From a checkpoint of a small mixture-of-experts model trained on Wikipedia: width 256.
Below are experts of layer 8 (counted from 0) of a mixture-of-experts language model. Rows are named router (the router's row for the expert), down (a neuron's output weights, with its number) and show model dimensions 192-255. Each number is 200 + 40 x the weight over its row's rms, rounded and kept within 0 to 999.
Before each expert's rows: "comes before" lists some tokens at least twice as common just after its tokens as in all text. This comes from a sample of Wikipedia text that the model never trained on. Tokens count by the router's weight.

# expert 7
comes before: " |", ",", ";", "'s", " –", "a"
router,169,158,171,250,229,170,264,259,164,258,164,188,164,232,251,183,160,222,236,168,186,141,250,185,204,127,175,187,182,173,221,158,213,228,245,300,220,180,214,253,229,211,159,264,218,148,162,233,268,144,178,244,172,218,206,243,122,200,181,174,151,282,238,197
down5,182,215,201,227,205,163,171,150,140,146,189,185,224,274,109,258,202,177,185,209,255,214,208,176,194,266,196,187,250,222,205,230,234,158,236,243,212,197,225,182,135,183,202,234,195,140,221,153,194,221,219,177,300,230,187,241,211,229,191,226,199,219,165,259
down6,170,209,190,161,187,148,160,184,237,227,271,178,182,219,162,161,174,216,186,270,256,133,169,187,153,147,161,227,138,215,225,201,258,240,209,253,183,268,275,182,205,226,246,194,155,203,177,239,243,210,206,192,142,213,292,222,313,145,165,170,169,214,230,202
down7,172,140,194,166,188,162,190,244,216,181,185,189,163,178,230,161,230,243,239,227,190,214,230,124,145,158,229,163,232,174,223,178,215,265,192,162,144,148,208,169,248,238,205,259,215,199,223,214,251,207,261,235,223,235,242,191,171,207,112,174,194,194,311,158
down8,163,218,236,194,220,185,160,226,209,250,124,154,200,155,178,151,206,194,140,158,215,223,248,216,181,160,167,284,165,217,164,213,220,206,134,228,149,173,93,197,162,181,163,192,191,242,238,243,225,133,159,278,137,175,103,211,291,201,161,241,197,186,273,175
down9,210,199,218,223,134,171,132,257,252,166,192,255,231,157,201,208,207,115,235,169,268,179,199,223,208,216,206,183,196,240,221,211,164,224,224,193,210,246,214,149,238,189,159,192,226,194,175,192,201,166,196,188,273,229,277,137,176,205,271,164,219,213,229,131
down10,183,206,128,240,163,141,166,137,291,277,247,201,263,249,143,133,140,147,201,315,137,146,233,192,192,159,214,202,228,202,199,162,205,223,206,162,155,191,215,243,206,167,122,179,167,177,199,216,240,288,263,220,223,191,139,200,216,223,206,188,213,278,252,205
down11,231,221,231,214,173,207,204,216,128,194,178,98,206,134,239,231,234,220,194,162,211,225,218,174,238,200,136,133,145,195,224,165,283,276,142,211,178,315,240,204,260,142,184,169,223,153,276,247,250,277,88,191,214,222,190,269,242,262,151,231,173,242,193,198
down12,206,235,184,239,208,183,227,160,245,154,223,176,219,171,170,254,200,290,257,197,225,160,186,141,165,124,114,251,237,212,194,208,129,202,188,237,220,178,180,200,198,157,242,149,197,230,131,205,117,181,248,153,244,294,152,187,196,199,197,169,148,197,167,242
down13,177,174,159,205,219,247,288,234,171,221,151,188,150,148,240,106,133,224,201,225,194,239,148,239,190,246,200,198,163,168,199,170,159,224,205,216,187,224,223,170,217,186,229,187,199,253,202,192,194,183,144,192,177,201,247,156,146,179,199,270,202,180,270,146
down14,220,176,179,147,199,217,285,170,213,239,187,177,217,197,182,242,183,256,204,185,225,131,191,348,191,239,281,195,243,293,221,210,201,232,238,180,185,198,208,218,215,197,282,176,203,174,168,192,221,186,182,224,188,228,146,245,174,295,217,178,231,179,247,206
down15,193,225,220,155,243,226,262,143,167,164,173,248,202,218,259,242,132,255,200,196,205,146,206,195,145,181,137,285,163,206,151,166,196,233,151,213,161,230,291,153,260,230,171,211,247,216,161,194,181,216,249,208,152,166,267,160,160,203,207,195,228,189,210,167
down16,240,192,240,126,222,226,209,274,177,214,141,255,240,254,159,225,289,181,193,173,170,176,296,183,145,156,241,232,247,221,189,196,205,238,200,199,162,197,231,213,198,223,186,183,155,258,245,181,212,241,167,173,217,221,251,182,164,222,173,201,213,122,168,245

# expert 15
comes before: " the", " be", " a", " by", " to", " as"
router,212,190,182,214,197,159,203,248,157,164,162,196,125,224,251,195,194,252,236,212,176,164,256,242,163,209,196,189,193,211,178,161,229,95,215,188,185,254,207,150,193,148,170,220,208,139,245,266,221,210,183,213,216,262,248,209,243,177,179,188,270,234,233,170
down5,231,194,161,278,79,248,204,131,143,96,213,279,221,194,174,235,220,189,152,221,166,287,188,237,231,154,183,186,198,238,220,254,168,265,221,161,206,220,260,163,273,202,279,212,253,125,165,131,293,230,209,227,274,192,169,201,217,170,185,223,217,195,168,86
down6,155,129,177,225,204,177,176,163,240,170,274,278,271,199,205,241,156,249,153,175,101,230,217,80,222,259,244,113,176,248,203,164,183,256,172,231,175,178,173,153,191,202,224,282,102,164,185,227,249,229,197,216,182,158,255,255,196,254,117,165,197,248,242,172
down7,251,232,205,159,174,235,144,194,170,223,214,197,197,192,200,163,211,260,163,176,192,108,216,226,233,251,180,201,195,222,98,240,260,207,279,248,194,225,162,194,193,193,164,157,225,206,195,213,170,147,124,211,233,235,245,192,202,246,127,191,169,161,180,197
down8,145,200,231,262,155,210,133,273,212,186,185,235,173,160,214,240,254,208,196,203,184,158,268,248,305,240,243,189,150,126,264,178,133,180,196,195,174,193,200,158,189,229,348,228,245,232,98,158,247,68,181,171,192,250,308,109,229,208,188,200,144,189,200,175
down9,205,169,222,204,234,246,236,162,187,269,223,228,169,206,234,213,186,231,181,155,203,189,208,283,299,233,178,217,242,191,146,201,132,137,176,278,210,160,210,193,106,195,185,210,217,194,144,223,189,189,206,264,226,230,278,175,190,207,213,235,235,189,151,202
down10,228,87,139,151,154,159,222,195,228,188,224,137,194,209,222,267,134,225,212,233,228,243,184,212,141,241,182,180,211,142,200,225,249,184,238,237,218,178,242,167,183,174,137,217,258,214,276,229,193,129,192,238,208,175,227,229,179,258,146,186,214,232,193,236
down11,192,213,163,177,237,249,159,228,133,259,219,87,160,193,201,202,211,231,136,137,108,206,159,237,185,213,157,204,179,123,199,185,202,217,184,180,272,263,227,177,193,94,258,207,201,148,228,169,183,203,174,183,230,222,214,248,194,170,252,241,121,244,183,225
down12,122,199,130,219,246,229,257,200,178,204,184,242,266,185,190,221,229,181,213,184,146,188,214,187,252,135,172,167,203,258,138,178,189,139,169,262,188,201,205,163,201,278,206,207,171,197,252,180,180,175,142,248,273,212,135,259,164,292,233,232,180,208,163,222
down13,130,194,189,95,211,266,218,155,204,215,180,198,186,173,78,182,235,161,251,226,187,174,172,197,262,248,199,198,204,228,206,195,203,223,142,223,194,201,203,270,214,295,68,189,190,171,249,215,205,180,166,197,215,203,190,180,209,222,348,298,172,209,185,195
down14,221,229,199,207,187,201,194,203,199,178,210,184,215,190,125,208,203,157,246,234,147,137,165,162,156,218,249,219,178,158,226,195,159,296,207,191,203,201,203,226,166,237,246,202,212,270,219,192,185,176,236,146,204,178,180,168,218,135,248,250,168,197,171,237
down15,229,218,186,195,210,167,169,225,163,179,100,246,185,242,222,184,219,237,144,145,272,225,170,185,213,169,234,184,217,153,177,230,255,215,178,192,227,201,158,215,161,222,200,271,171,206,238,239,221,223,272,213,152,221,228,170,182,180,222,289,181,161,220,201
down16,228,245,186,193,172,269,215,208,148,197,121,132,227,243,208,201,235,175,143,168,229,211,250,158,220,185,189,249,152,141,226,241,212,194,197,213,219,179,134,225,206,259,185,219,181,166,268,279,188,228,289,194,186,146,194,208,204,169,193,253,191,197,222,181

# expert 27
comes before: "\n", " |", " ==", "==", ":", "==="
router,251,163,151,239,217,144,225,235,177,163,151,198,281,221,253,228,167,230,310,211,156,140,224,239,216,161,210,168,188,137,137,177,181,214,195,228,186,250,201,243,237,154,147,209,203,190,220,222,250,138,117,243,214,194,179,242,206,208,214,248,168,161,242,172
down5,261,164,256,193,207,239,154,173,188,182,250,185,157,270,133,190,222,262,215,227,222,194,191,140,159,208,218,158,150,162,124,166,176,171,212,198,244,170,216,160,166,150,246,211,265,271,215,245,210,231,156,203,181,178,222,233,267,157,219,171,190,166,186,179
down6,160,197,204,153,90,125,240,212,160,177,210,163,201,279,227,241,171,217,149,218,157,179,228,212,143,233,187,176,216,214,248,132,198,189,202,237,194,173,186,232,214,200,93,255,225,188,254,212,169,200,214,142,206,255,239,181,235,186,140,147,220,236,198,277
down7,256,151,153,152,219,172,165,236,168,162,203,81,209,226,126,171,176,185,95,174,248,206,192,188,232,180,242,247,219,232,97,175,255,170,225,165,228,160,199,214,147,186,231,202,258,227,217,201,171,212,219,171,250,210,192,235,191,212,206,244,172,191,212,224
down8,150,300,183,154,183,219,117,258,180,156,140,178,211,223,213,136,138,233,150,312,248,242,158,218,223,144,203,151,214,205,226,181,242,193,161,177,228,176,132,242,139,282,227,296,171,138,246,217,146,223,141,264,210,167,223,196,197,280,144,184,156,194,195,189
down9,233,224,157,89,138,185,206,173,151,187,202,236,197,272,192,237,162,197,223,152,235,218,248,80,179,232,261,251,164,170,217,161,133,290,205,180,263,223,166,198,193,259,223,128,274,206,159,229,189,265,219,162,222,204,256,190,193,122,128,231,205,244,105,250
down10,215,180,189,169,270,240,220,246,247,179,97,221,232,257,226,213,201,184,146,149,176,203,178,134,145,246,153,201,208,183,194,164,176,253,200,172,189,148,230,234,221,142,143,234,253,228,239,210,180,169,177,202,257,276,236,191,210,219,181,220,272,219,202,259
down11,258,195,243,167,206,204,220,265,194,163,214,210,178,235,197,244,161,311,190,240,157,218,277,163,97,213,181,160,206,227,214,253,269,223,197,190,106,235,199,108,186,171,248,266,159,195,121,180,243,208,126,171,199,189,186,235,191,240,174,195,253,176,235,180
down12,172,289,202,252,118,251,241,235,199,199,169,150,247,112,143,173,206,194,215,228,209,259,254,207,132,142,238,163,186,158,165,234,216,248,180,244,65,190,146,208,195,131,161,208,224,219,220,226,232,191,201,152,189,231,152,173,192,236,279,189,214,151,184,220
down13,180,199,228,152,197,183,209,193,240,156,278,247,140,170,175,202,255,168,265,198,216,223,226,132,234,147,139,260,285,217,239,216,228,219,222,202,213,183,208,185,173,204,321,233,207,269,142,208,228,142,166,143,250,228,193,237,171,163,160,209,172,191,195,104
down14,166,121,233,230,204,192,163,162,231,187,149,267,140,203,174,225,139,168,158,192,237,190,182,172,260,147,195,133,190,240,262,152,232,181,225,177,238,206,194,236,130,213,190,244,133,191,200,192,172,230,146,195,232,174,225,182,269,229,257,195,165,234,151,132
down15,248,185,220,261,268,142,223,264,224,213,267,138,235,243,194,255,126,169,209,190,185,258,153,290,193,254,240,224,201,257,218,152,202,221,205,194,187,189,176,155,223,225,219,177,229,150,216,188,204,146,178,207,166,230,174,238,217,187,204,191,221,173,163,268
down16,244,243,195,175,249,258,180,165,168,190,173,238,269,116,155,171,250,242,174,195,258,251,267,213,200,236,111,217,197,188,194,135,166,172,212,164,227,256,269,149,240,231,160,210,171,177,163,157,195,261,115,196,133,99,161,123,179,202,209,195,191,231,197,194

# expert 24
comes before: " |", " to", " 0", " not", " ", "."
router,208,208,173,219,175,156,190,228,166,175,148,193,191,257,254,228,200,234,245,229,189,162,201,230,178,227,230,209,219,287,212,151,182,174,232,181,177,159,236,183,199,166,150,237,284,138,193,272,183,197,206,219,150,247,262,188,150,227,133,186,235,167,243,216
down5,298,207,172,208,232,218,169,220,205,191,192,153,249,252,157,132,202,168,165,165,213,204,275,211,210,112,157,156,150,241,198,226,188,208,151,186,193,213,156,124,199,123,196,89,274,172,206,189,145,205,166,198,179,232,179,213,147,155,194,175,212,157,216,159
down6,89,318,194,166,220,244,179,188,190,185,215,191,147,193,222,211,138,229,300,214,214,251,187,192,239,151,204,258,248,247,167,251,204,160,214,242,197,195,122,162,252,191,209,165,203,169,268,243,289,206,181,274,188,177,210,217,218,186,135,125,195,270,204,198
down7,207,164,184,228,196,261,199,210,133,154,220,263,231,219,135,256,187,198,193,136,181,226,241,220,204,177,147,267,177,235,171,219,210,253,218,201,217,205,176,279,274,150,228,203,190,135,161,190,150,131,179,212,131,237,202,161,192,149,128,189,138,178,230,198
down8,183,219,233,266,185,161,200,245,96,191,188,226,213,206,197,142,149,248,214,151,227,204,199,127,177,179,293,211,231,278,198,116,184,206,207,248,275,232,197,193,165,243,214,208,153,243,207,170,177,203,150,188,146,210,79,113,240,194,210,177,231,208,150,183
down9,189,155,228,179,295,230,170,193,269,221,206,181,156,181,249,202,275,143,239,222,196,212,213,239,156,250,208,162,181,204,175,190,172,228,272,171,275,243,124,180,180,208,228,227,165,231,288,194,177,188,180,256,251,128,170,146,206,226,234,167,213,157,150,183
down10,198,138,122,126,227,154,154,290,169,187,272,218,239,176,192,146,216,152,213,190,194,222,139,181,217,143,169,286,193,202,166,160,201,208,205,285,232,245,212,244,192,176,157,235,187,220,218,203,172,213,196,198,148,189,139,219,197,165,215,178,198,228,223,141
down11,235,248,203,206,180,183,154,155,199,228,161,221,159,215,223,153,191,246,224,158,198,166,255,307,289,234,199,251,157,83,206,69,182,194,195,207,247,184,150,234,149,238,194,246,161,189,213,89,212,164,150,224,299,207,151,204,169,196,167,211,145,189,193,239
down12,177,193,211,225,259,176,204,194,165,247,147,240,167,206,148,208,190,210,257,198,170,138,219,202,237,186,251,180,242,249,118,166,118,137,229,159,271,152,173,236,230,260,225,205,230,156,228,122,171,220,222,264,176,215,153,180,208,175,192,180,114,175,155,239
down13,241,176,189,251,162,249,225,172,212,191,236,174,151,153,223,214,209,210,123,187,227,208,156,204,237,226,230,184,248,200,161,211,199,245,240,169,179,133,224,118,217,164,135,185,144,212,177,182,212,222,106,142,185,214,195,245,266,202,137,133,241,178,202,198
down14,163,203,177,206,257,192,201,179,155,141,202,225,207,161,217,208,116,154,177,254,152,184,195,163,179,154,155,199,250,165,183,162,173,259,204,163,242,205,241,196,130,188,247,181,165,149,213,235,189,198,152,125,219,169,206,225,148,184,167,243,237,163,205,151
down15,214,225,99,202,215,204,224,186,210,174,207,223,156,321,193,199,177,246,210,167,164,195,161,166,186,213,193,254,199,263,209,198,157,211,167,200,195,230,318,238,219,175,201,234,215,202,178,150,181,164,289,174,150,242,212,187,177,147,161,234,119,217,204,242
down16,145,198,156,240,176,252,192,188,167,227,198,251,157,271,296,92,145,214,92,178,178,184,244,206,192,168,186,207,154,244,275,174,214,150,135,188,222,211,202,214,204,202,133,186,166,201,205,197,191,210,208,197,211,171,254,251,261,244,230,194,155,138,193,239

# expert 6
comes before: " the", " a", " his", " least", " age", " their"
router,232,150,141,231,201,183,136,209,244,262,175,186,243,235,240,257,170,201,236,265,151,161,259,226,131,199,210,216,200,181,241,179,184,228,195,186,171,194,264,256,203,156,178,115,189,154,240,238,182,139,300,258,163,188,204,248,234,177,185,237,187,237,230,259
down5,184,216,209,246,257,238,171,214,211,192,208,290,200,226,215,75,187,162,152,259,236,245,246,183,230,162,213,211,232,259,245,159,193,213,132,251,298,208,207,225,144,184,122,198,283,202,228,185,177,208,198,169,252,257,202,227,257,194,233,189,253,229,205,207
down6,180,145,234,172,207,263,203,241,217,144,251,222,181,215,223,194,249,200,200,217,247,279,167,188,192,272,236,162,244,243,244,136,209,153,184,219,151,168,183,138,213,108,176,209,191,152,221,199,260,147,195,189,195,197,140,219,225,244,235,198,179,241,200,161
down7,202,177,211,245,233,187,165,206,203,121,186,210,226,218,159,157,192,208,246,238,166,200,209,186,202,188,169,184,217,214,191,185,190,145,291,232,180,124,252,264,115,152,304,164,152,220,202,206,208,153,221,284,198,136,208,183,217,220,208,208,204,201,217,228
down8,155,180,274,159,192,235,239,286,163,166,171,214,177,162,222,227,252,218,229,139,159,186,156,120,234,186,123,131,273,204,164,281,270,199,205,236,195,190,204,303,158,209,141,201,177,147,204,133,202,146,242,219,152,239,159,271,169,202,198,152,160,156,260,241
down9,147,209,135,217,216,142,199,219,270,78,170,89,242,155,132,244,248,243,201,213,263,239,209,196,249,158,157,139,197,189,197,230,177,209,235,253,201,252,274,191,190,186,264,173,83,272,240,201,191,201,244,246,200,212,192,274,205,215,238,191,213,198,204,199
down10,226,221,160,219,177,230,205,230,155,203,213,190,218,236,255,223,198,281,251,177,271,129,211,164,200,188,160,192,239,316,232,219,202,217,182,253,180,141,200,258,273,148,163,190,195,230,221,238,206,150,176,196,177,146,283,138,221,227,198,222,250,208,155,183
down11,183,280,228,167,182,217,153,160,229,244,154,93,217,178,245,184,208,179,182,173,242,112,153,193,228,207,260,201,247,204,200,173,225,193,189,295,170,265,213,250,179,110,214,210,161,145,251,172,233,167,193,183,186,192,214,217,173,100,165,259,199,168,237,215
down12,212,175,157,196,215,131,149,215,261,183,253,251,236,238,241,229,216,100,142,179,228,188,221,165,221,192,216,124,251,205,189,205,219,99,218,175,251,224,165,185,210,212,261,168,192,264,185,143,211,292,158,173,129,242,189,237,145,165,214,157,201,213,167,206
down13,242,219,217,184,101,140,246,204,207,250,252,282,212,172,236,181,176,177,230,174,274,122,219,198,153,195,214,174,161,155,290,206,264,209,128,158,214,167,200,316,140,191,283,196,181,253,193,203,213,201,157,179,228,236,223,213,207,208,218,208,266,211,126,189
down14,230,219,223,205,225,204,275,196,171,184,204,176,228,168,225,274,123,163,219,204,230,223,194,198,228,206,155,225,166,155,158,215,193,137,121,210,130,263,203,203,198,167,247,256,235,244,196,114,165,247,172,229,232,256,179,237,167,256,255,206,181,240,195,227
down15,228,157,201,210,235,211,126,152,275,181,158,217,221,204,203,195,168,152,214,156,146,226,168,119,234,229,200,166,229,236,190,175,209,172,160,234,196,234,136,223,241,217,189,214,255,168,192,241,250,163,152,251,168,170,211,268,206,161,156,201,223,172,218,180
down16,207,198,214,219,189,203,219,212,217,190,149,231,189,181,193,130,218,100,172,227,176,248,186,220,222,235,158,58,186,279,255,203,204,165,192,187,208,170,285,167,171,142,236,209,245,136,219,138,195,234,224,193,217,289,195,226,243,159,202,175,215,194,200,227

# expert 30
comes before: "\n", " |", " and", ".", ",", "'s"
router,300,173,182,234,243,166,254,216,226,190,179,193,178,195,250,206,165,249,313,231,248,150,217,221,283,129,201,209,221,242,233,94,237,140,213,159,124,206,189,296,206,174,186,186,193,262,205,199,211,167,129,233,211,213,168,162,235,236,218,217,188,217,219,232
down5,107,236,189,233,215,271,204,199,117,163,223,221,226,154,202,224,172,149,137,155,217,210,296,135,201,245,131,236,141,140,200,127,207,252,192,215,204,193,116,267,273,208,251,243,238,194,171,195,196,163,151,188,120,210,200,240,152,147,213,195,263,190,111,217
down6,150,260,144,194,230,175,200,129,189,222,208,202,247,187,216,166,212,185,214,193,231,246,211,200,282,103,228,207,289,183,157,246,163,226,295,139,170,173,235,181,195,177,156,182,209,197,251,199,176,268,188,205,228,238,199,143,194,128,187,181,189,202,185,209
down7,170,160,202,185,229,196,222,236,186,235,152,153,260,183,137,198,182,138,269,140,211,192,219,277,162,215,213,242,213,141,151,213,148,183,161,247,221,144,145,166,263,179,229,185,170,217,191,192,189,258,226,288,154,220,212,243,226,171,238,200,139,137,121,191
down8,219,217,235,186,154,185,197,148,329,220,190,117,196,199,193,191,194,171,170,152,162,262,223,190,143,188,164,204,241,225,225,166,171,279,177,274,193,125,209,133,243,257,148,196,239,172,147,208,217,211,221,150,226,147,239,157,137,217,179,154,234,202,178,201
down9,166,193,192,164,186,158,167,206,191,212,192,182,167,244,175,149,213,208,278,231,226,192,229,222,151,177,237,161,219,216,218,230,211,198,188,233,209,252,157,130,188,222,141,116,250,208,203,194,192,293,144,222,220,109,150,218,207,252,183,144,108,123,160,132
down10,253,205,199,208,161,197,241,197,202,137,208,215,152,192,202,265,263,275,209,193,165,219,237,141,245,204,208,182,169,229,144,171,214,199,134,269,185,240,120,190,205,152,326,202,214,186,167,184,108,180,143,120,288,147,187,189,218,153,192,199,272,187,149,181
down11,235,200,172,205,239,189,243,225,241,209,118,194,201,198,189,186,251,193,285,217,206,172,190,148,166,203,160,208,154,203,231,190,146,277,217,207,177,182,159,163,196,118,163,226,130,327,260,231,195,184,176,201,180,153,251,173,169,198,168,156,173,243,228,151
down12,219,163,196,221,183,223,86,212,200,120,213,190,160,184,141,148,211,252,138,173,176,131,206,224,142,216,249,214,183,199,246,167,178,127,191,180,147,255,122,200,159,218,223,201,151,183,208,216,215,222,206,274,272,177,251,205,285,258,156,153,222,236,201,212
down13,159,176,193,135,234,146,180,202,230,159,201,150,164,248,228,255,176,271,158,197,259,151,152,144,248,217,184,245,193,217,195,222,164,173,212,213,207,187,192,174,256,215,194,290,200,186,204,240,148,188,257,240,245,265,237,183,165,194,92,230,220,187,103,180
down14,213,173,217,124,220,262,136,228,212,163,212,118,115,175,236,242,183,234,219,174,199,241,183,220,194,87,228,229,174,223,182,204,257,148,193,201,219,201,243,214,225,180,182,139,147,238,142,166,207,154,201,191,205,239,219,199,181,175,226,233,200,211,241,233
down15,189,229,178,145,225,150,205,141,196,255,236,194,236,206,279,202,185,214,221,173,237,250,231,242,156,233,208,267,250,142,176,158,141,225,256,191,209,201,263,277,187,229,250,153,139,194,168,237,212,253,211,185,161,165,243,212,161,226,189,203,214,109,181,200
down16,126,212,221,235,189,167,201,163,169,162,189,165,224,194,268,224,173,200,185,206,246,178,191,148,195,158,259,233,202,159,229,224,233,237,201,177,221,224,194,153,175,228,279,202,225,248,217,186,167,278,165,196,223,226,240,169,183,257,230,245,200,213,192,210

# expert 12
comes before: " was", " in", " and", " to", " with", " of"
router,181,151,170,207,175,143,181,223,222,240,166,177,245,229,232,162,189,225,231,151,214,175,218,212,157,173,192,231,248,222,186,166,229,271,242,164,182,270,236,258,239,128,172,226,227,185,215,239,205,189,154,219,172,220,243,198,218,172,212,164,240,239,229,140
down5,188,242,121,188,215,119,214,189,224,211,230,197,237,134,187,194,219,246,210,191,275,171,224,170,155,198,223,212,248,208,267,179,168,215,236,191,231,217,211,73,201,203,192,249,266,196,158,229,168,248,211,215,236,143,234,260,261,197,231,182,251,198,196,260
down6,263,177,169,181,137,217,211,165,237,208,191,218,227,206,277,221,196,269,199,210,257,235,196,204,213,235,222,188,204,227,232,127,212,218,288,170,155,183,123,232,113,153,240,231,206,236,96,202,164,228,216,280,186,135,202,140,199,171,245,251,193,189,268,205
down7,227,224,167,235,219,253,147,180,203,249,239,222,215,112,197,225,223,201,248,256,194,173,264,200,124,151,267,155,223,237,190,205,216,186,196,142,240,159,226,289,210,269,178,176,244,231,196,239,218,178,221,187,207,215,174,313,180,280,191,240,192,209,220,185
down8,224,183,198,202,207,159,165,257,226,197,224,86,201,211,211,200,154,270,180,184,198,269,214,274,204,164,200,230,143,145,214,151,220,228,291,195,239,228,224,216,211,209,225,205,175,179,188,258,220,170,188,124,199,157,134,184,221,219,151,223,226,104,220,196
down9,255,232,304,195,168,238,187,164,124,160,170,195,227,194,161,185,195,263,143,233,241,187,178,153,165,142,163,184,214,275,261,197,192,215,161,177,151,231,227,178,191,257,201,217,221,189,201,207,211,242,88,172,213,178,294,209,217,256,185,239,224,178,242,181
down10,212,216,233,189,245,203,209,167,145,156,208,190,207,204,236,187,199,163,142,76,171,99,194,192,184,194,168,160,182,229,217,205,217,251,140,201,152,191,277,243,245,210,185,266,275,173,205,205,203,221,105,184,267,230,270,247,166,239,125,197,169,272,192,245
down11,213,167,178,241,216,162,323,149,218,233,190,214,183,166,167,163,184,177,185,234,233,269,156,181,116,190,233,214,180,214,136,178,233,215,181,197,260,256,234,179,176,128,178,212,174,224,224,287,165,107,174,184,236,233,161,196,226,176,202,211,93,235,225,225
down12,124,228,213,272,116,247,228,199,184,210,183,196,227,216,177,208,187,171,221,169,216,211,226,168,236,163,210,177,285,200,160,207,190,138,197,224,228,210,180,248,215,132,181,138,278,192,184,150,261,216,247,172,214,254,235,146,213,149,243,192,244,222,299,250
down13,179,192,175,279,179,165,263,174,210,236,260,234,263,229,177,175,206,239,197,251,209,309,209,179,172,208,162,171,177,143,181,211,215,192,182,179,195,121,206,229,259,193,262,217,203,196,198,212,173,247,147,218,186,323,222,145,261,178,197,149,261,252,135,198
down14,236,207,205,239,116,101,233,247,221,187,246,229,237,221,244,247,141,255,145,207,121,231,151,257,184,205,218,164,205,94,194,175,232,166,238,185,243,243,193,156,198,201,197,115,180,204,183,287,157,213,182,265,243,261,159,204,211,235,232,180,192,204,149,128
down15,237,232,186,220,201,203,120,217,145,232,144,178,208,102,225,208,183,197,225,206,256,220,149,252,206,226,128,250,251,137,184,195,159,214,187,234,243,300,190,183,175,183,177,228,198,206,231,177,229,195,122,202,179,138,268,219,168,281,220,198,169,244,165,175
down16,212,197,158,232,159,263,192,248,230,161,261,237,188,283,152,208,178,222,172,236,190,206,168,233,247,198,216,177,192,149,249,216,217,154,206,255,254,241,246,205,181,240,219,255,201,235,213,207,177,250,181,285,177,115,131,271,259,187,184,127,200,163,116,273

# expert 10
comes before: " to", " of", " in", " with", " that", " and"
router,182,238,146,230,189,177,202,236,297,210,203,146,168,214,209,167,183,227,199,286,183,177,234,203,168,99,185,186,182,172,146,168,131,156,232,246,157,249,246,313,243,133,149,220,172,185,228,226,193,141,181,273,197,175,240,156,257,172,170,137,221,223,239,143
down5,242,214,219,126,178,213,186,166,247,207,106,188,161,216,215,171,280,189,305,195,124,215,237,163,189,163,228,230,227,310,205,323,196,205,221,241,150,204,162,186,218,231,215,198,215,233,200,190,141,144,133,153,186,192,174,176,100,158,149,176,176,252,196,257
down6,162,138,149,213,187,227,182,234,133,216,235,270,212,185,198,137,225,211,207,160,175,165,129,232,195,185,200,217,128,158,272,180,230,171,239,232,210,164,188,115,155,258,203,175,177,264,139,260,216,162,241,197,264,170,193,167,161,164,216,159,153,154,248,275
down7,288,215,246,208,243,146,180,250,180,215,153,107,209,240,219,171,232,234,128,248,156,175,210,240,216,208,163,177,192,208,160,179,236,169,172,247,202,179,175,196,198,184,176,153,154,154,215,193,207,256,219,137,260,243,244,179,260,272,146,148,211,209,175,172
down8,199,177,278,170,297,197,148,182,162,280,242,209,223,126,221,236,203,283,169,176,153,201,145,256,123,237,181,148,193,258,202,214,214,97,117,154,198,192,245,182,236,261,200,245,224,253,228,138,183,236,195,189,186,225,177,250,201,148,133,235,153,172,215,252
down9,152,259,248,122,201,227,250,191,250,206,168,182,176,263,121,171,131,283,206,266,201,191,144,273,262,170,135,155,213,233,169,265,206,211,185,205,254,195,167,137,212,225,279,167,198,248,265,197,166,165,185,164,219,183,180,213,212,110,174,162,228,230,228,184
down10,180,194,224,238,176,253,172,162,186,199,202,195,154,122,247,162,243,218,170,241,213,114,168,161,190,236,287,219,248,214,201,223,211,196,165,194,176,244,173,143,304,217,288,172,196,205,143,226,217,217,237,264,92,174,264,219,178,276,218,224,256,234,253,216
down11,196,152,207,210,221,162,196,300,183,180,254,119,212,161,214,169,268,167,230,133,199,248,156,182,188,120,184,212,211,159,205,190,156,224,245,163,235,170,200,172,195,207,225,211,224,185,252,233,194,211,153,193,186,232,204,184,222,144,179,211,121,236,187,172
down12,223,195,234,204,221,146,149,137,215,211,255,266,174,180,214,207,191,203,194,197,158,183,224,206,210,157,181,253,126,175,199,197,225,168,263,164,194,215,168,209,159,174,256,194,237,145,244,242,176,114,221,139,232,167,243,153,148,258,164,251,218,176,168,279
down13,232,241,116,200,230,200,158,213,154,221,144,182,207,249,163,182,185,261,181,178,261,171,174,216,224,192,234,222,150,148,200,149,191,178,156,233,235,259,265,189,144,212,200,267,196,223,259,234,189,215,189,202,238,200,179,162,199,207,274,219,140,185,215,167
down14,252,195,194,135,249,204,123,159,191,221,150,171,215,190,222,116,164,219,163,216,238,213,139,211,210,231,249,271,167,261,190,161,249,207,266,215,249,233,174,190,171,202,130,147,235,191,194,202,124,134,139,194,267,204,230,207,175,174,230,133,245,261,214,195
down15,314,84,152,204,209,182,133,194,191,174,158,137,255,210,202,252,187,192,175,188,235,236,215,173,243,150,171,210,233,169,132,245,252,163,206,217,215,209,188,147,255,168,159,192,228,202,197,178,204,191,164,265,154,273,155,201,88,185,218,220,208,205,256,204
down16,299,153,197,185,190,294,169,179,150,151,234,173,177,137,216,196,194,208,174,158,266,146,199,234,229,220,151,234,258,130,218,211,205,199,224,66,209,200,185,185,168,217,185,159,164,112,185,246,216,226,182,230,223,233,199,153,232,255,226,174,172,213,231,96